{
  "n_layer": 8,
  "d_model": 192,
  "n_experts": 80,
  "experts_per_token": 4,
  "d_expert": 64,
  "d_shared_expert": 0,
  "activation": "geglu",
  "moe_layers": [0, 1, 2, 3, 4, 5, 6, 7],
  "router_score": "softmax",
  "normalize_top_k": false,
  "routed_scale": 4.69,
  "balance_loss": 0.0059,
  "balance_bias": false,
  "router_z_loss": 0.001,
  "init_std_router": 0.0239,
  "lr_router": 0.00337,
  "vocab_size": 11585,
  "norm": "layernorm",
  "norm_eps": 1e-07,
  "tie_embeddings": "early",
  "optimizer": "cautious_adamw",
  "lr": 0.00182,
  "beta1": 0.9,
  "beta2": 0.95,
  "grad_clip": 0.5,
  "batch_tokens": 131072,
  "seq_len": 768,
  "train_tokens": 676100000,
  "steps": 5159,
  "dataset": "wikipedia_en"
}
Below are experts of layer 3 (counted from 0) of a mixture-of-experts language model. Rows are named router (the router's row for the expert), down (a neuron's output weights, with its number) and show model dimensions 0-191. Each number is 500 + 40 x the weight over its row's rms, rounded and kept within 0 to 999. Numbers have three digits each.
After each expert's rows: a language model's description of what the expert responds to; "comes before" lists some tokens at least twice as common just after its tokens as in all text. This comes from a sample of Wikipedia text that the model never trained on. Tokens count by the router's weight.

# expert 39
router:481463500555541528527564437568502490505511533448466487457459501556598501533473447480521528479517491521463497477563495479425506520502524478484532471457386465540425513454471524479489425509485508478529537553590545473469455514491469514443504553527477478526489416523514548487578516443489519472487450418431545471467512446472433471576446536477502511513493556537556550524482478400493476564484473512526446581448521443550511410504504448523447448538516513506546431550504547513498545486501470513528513531458446486575485506506479461401491459472508500492504484460475537446446477476488491530
down0:493481493517481438547511539444468441477406496516470443511571431497545479424542475468533491517517475543519490533480472508441460471517535538476506461465514500516444552515469505537493479526436530422548468508547490516474501561409458550481558552526504450501511437479501469451557500524462545447585490555468466460501522445474485544523496524517438527478501543475550489554513577494474509488479493488541500523486541546535526474540449487558502507522513427439495531478509593478472499525538482426549547484536486521500382459564545420482466457504496517578483560541488523518552532398477568423
Tokens in sports rosters and stat tables: position and country codes like MF, DF, ROU, digits and decimal points, plus the conjunction but.
comes before: " | ", "\n", "0", ".", " |", "; "

# expert 13
router:508464525583564516538586479527506514529538529473492495502512572540510492499547469473506538448520517525499499528531484510470514495543534458498522493493467486529452528443467494480482521460473504453537533491502537428472450469437523518447498516504450519561474421594555560561536554444475497552469430459411529466460417470404459452564454546459452562540566524558477526532441438463407469518514467469532438517434508477486507431552582467525493459558508546482534410527453511470462548491549524507482553508448476497562500508551495453482466478473506437493519482490498572478481502464474517474
down7:524497514469558520497517459516537481511479532482478511456554542568418448510537462472540511486532474482392482553538513450489515493512480545492473457504491429525542574485538552447564457447463456490557453532453480494514512468522558543515466578421534466494540525545507499473477529622524514496525511519476541568497547511480578540504489417514520507463453508557435540477537471464475468536538471519449480566520480455521527459486415455473488528512582456459496499476501489421498481480503581522437429528512543438453458481459535448510501484481507552464526537529498521619532512426543477461
Numbers and numeric symbols in tables, coordinates and statistics, such as the degree sign, scores, percentages, £, € and route numbers.
comes before: ".", "–", "th", ",", ", ", "1"

# expert 15
router:473493494561523542487564498566567497523524528492439519453484479522555528527502461457509581478506525553465489550583474482417577514540485485473547478482461435527476558433474498444475476551491493436510544540596528437438439475499493490412473550467500503553448479559497545560530517478446471541493449443454526465530460483477432464592456535464480475530510529522533538558478446455473454587525448457502436574443487466557543447502498450502425480516530527534528450527481497543482541502520434519469537511457454461552481522515492472440483513496463497494484463484473523446470504427462498527
down0:467407513501559508512561498496496479485511500429456494511511440519473495438519501513413479375549550444589521524486555441478522479471495543462506492459392547488442540434524575546486447513464584466521426530572495499534480543438517459450539575533584501536509481495452464467509513455498571513509528447538482545565522440507477516520462483487450500549511525461481557495552515523507487507476503509514485518466463526563470518530564525564443531455464536467469468533449443525488502525478506454574503516460529445531483551497556540501411501504478459549495509536543467570520480544511512484
Pipe separators and number pieces in tables and dates, such as scores, vote totals and times, plus list-field labels like Binomial name.
comes before: "1", "0", "\n", "3", "2", "."

# expert 2
router:453501500533551524498577484546596492564540534499444477463486491564553525578498472483563521488501518531444481526543464510476523502504519462501510475461439452560386475439492482476427435552457522446497568574558520485460451466447542512436508563516477489555434463556531520513534516435472477537486439497475490473534467419476450455542416545476476531538500514483516577570488423459455484590505452532528479590413505487529485470561514469519464477537468502502502448550533517486476508526519491479518517544421465460554511497490490442462500466503487508461550465488492518481476434485505507478
down1:509518472494461528512496506559492507453487396542494482444485544503488501500472515498531522481489558552479502543506472512472530470497526511529458560516510529473448437521504499558479504474482548557488579537415479504479489511568453557451493567491528474451455545494488496448490528491411613449524460531557489448550492510568373447575579531543517513442529470527572499460496483446513476495538460495408500545497479530496507489556555486511443537505510443526466424517492452436526461463520486544525538484483501452508531556470518474551507549527578558508437544545470503463419488446458509561
Closing parentheses ending a parenthetical gloss, such as (braided), (tracks 1, 5), (25 ft), plus paragraph breaks, quote marks and CJK bytes.
comes before: "\n", "The", "2", "1", "==", "\n\n"

# expert 21
router:506475506524584495529555480575516508538544503491459506510478517549550541513537472487546570462511515512463486489506447498442530518546476442452487479461439458532445464462471505464478427486459518486544562552550512506465466462445552532482455545477465524534464479600573534546530549448467485522488406490460518467486457456457481448547457548491420531504514540533499636565458515467446433548506469514565429557427540452511482460528504433528483496544529579468540447561486525523442509551524504471520505492443502428550504531456480478481474513493538527489520454487494537467499462448470529443
down0:497455479429535500506481555473535534473530523524436570529602471467509502479469504605537558471523449525497494590491498519583440417532520457486507497454529420490518506499527526507448457574449462390490419500459455495486440498500514524478480514589491444476461504538495523431453474554487519558540489503477542518485420522480498542445493494484477543443438426517479508518496471403523615493562561525466532487550466498506528519528496516492516512483410504465509547555485533481522526495499576504478424463532542515556527467459518546483492552549539474480485488538491521446513498518498470525
Closing quotation marks, parentheses and apostrophes after titles or quoted phrases, often with following punctuation, such as ". or "( or ).
comes before: "\n\n", "\n", " The", "\"", " He", " In"

# expert 56
router:445503547565513564501579497523508490485568533475512537486479476507600523577505510418547563428509481500424477460566470513482481539537498476437486472459487419494497518472451506471513456495452519455527552494570520472452484469461531508388457525526470512540435417543519509502529525465484498514454473471484499463504492409477474443614465530496446524550477584524520579530463529519488481550514447469533446538431497452487515503550473465519471457534510554521519421516494520516533499535556482550518540545486413456594525458495502458498498473462488494501491486445502528500497426433525507488
down0:591518526443501486468481550480413495510486484563542472499465435485550553516504503495538475498397437530482511470446571550444440474493540451511507476562476506409503566492473481474506541488482477445559429494601462475506492525512516526554493524504450535578536509573527522497528485482490506490508478459509539549525447522465488506483511505447416557560509466541567539504466537466494612471505486537530500542518499536510466526503511498532539544558578516499542466432473539434464451434495465539473449424487465506443483521487570509490430477487529476554490576454524498554456449470470552474
Pipes, decimal points, digits and line breaks inside results tables of elections, sports standings and schedules, plus political, social, economic.
comes before: " | ", "| ", "; ", "\n", " |", "% | "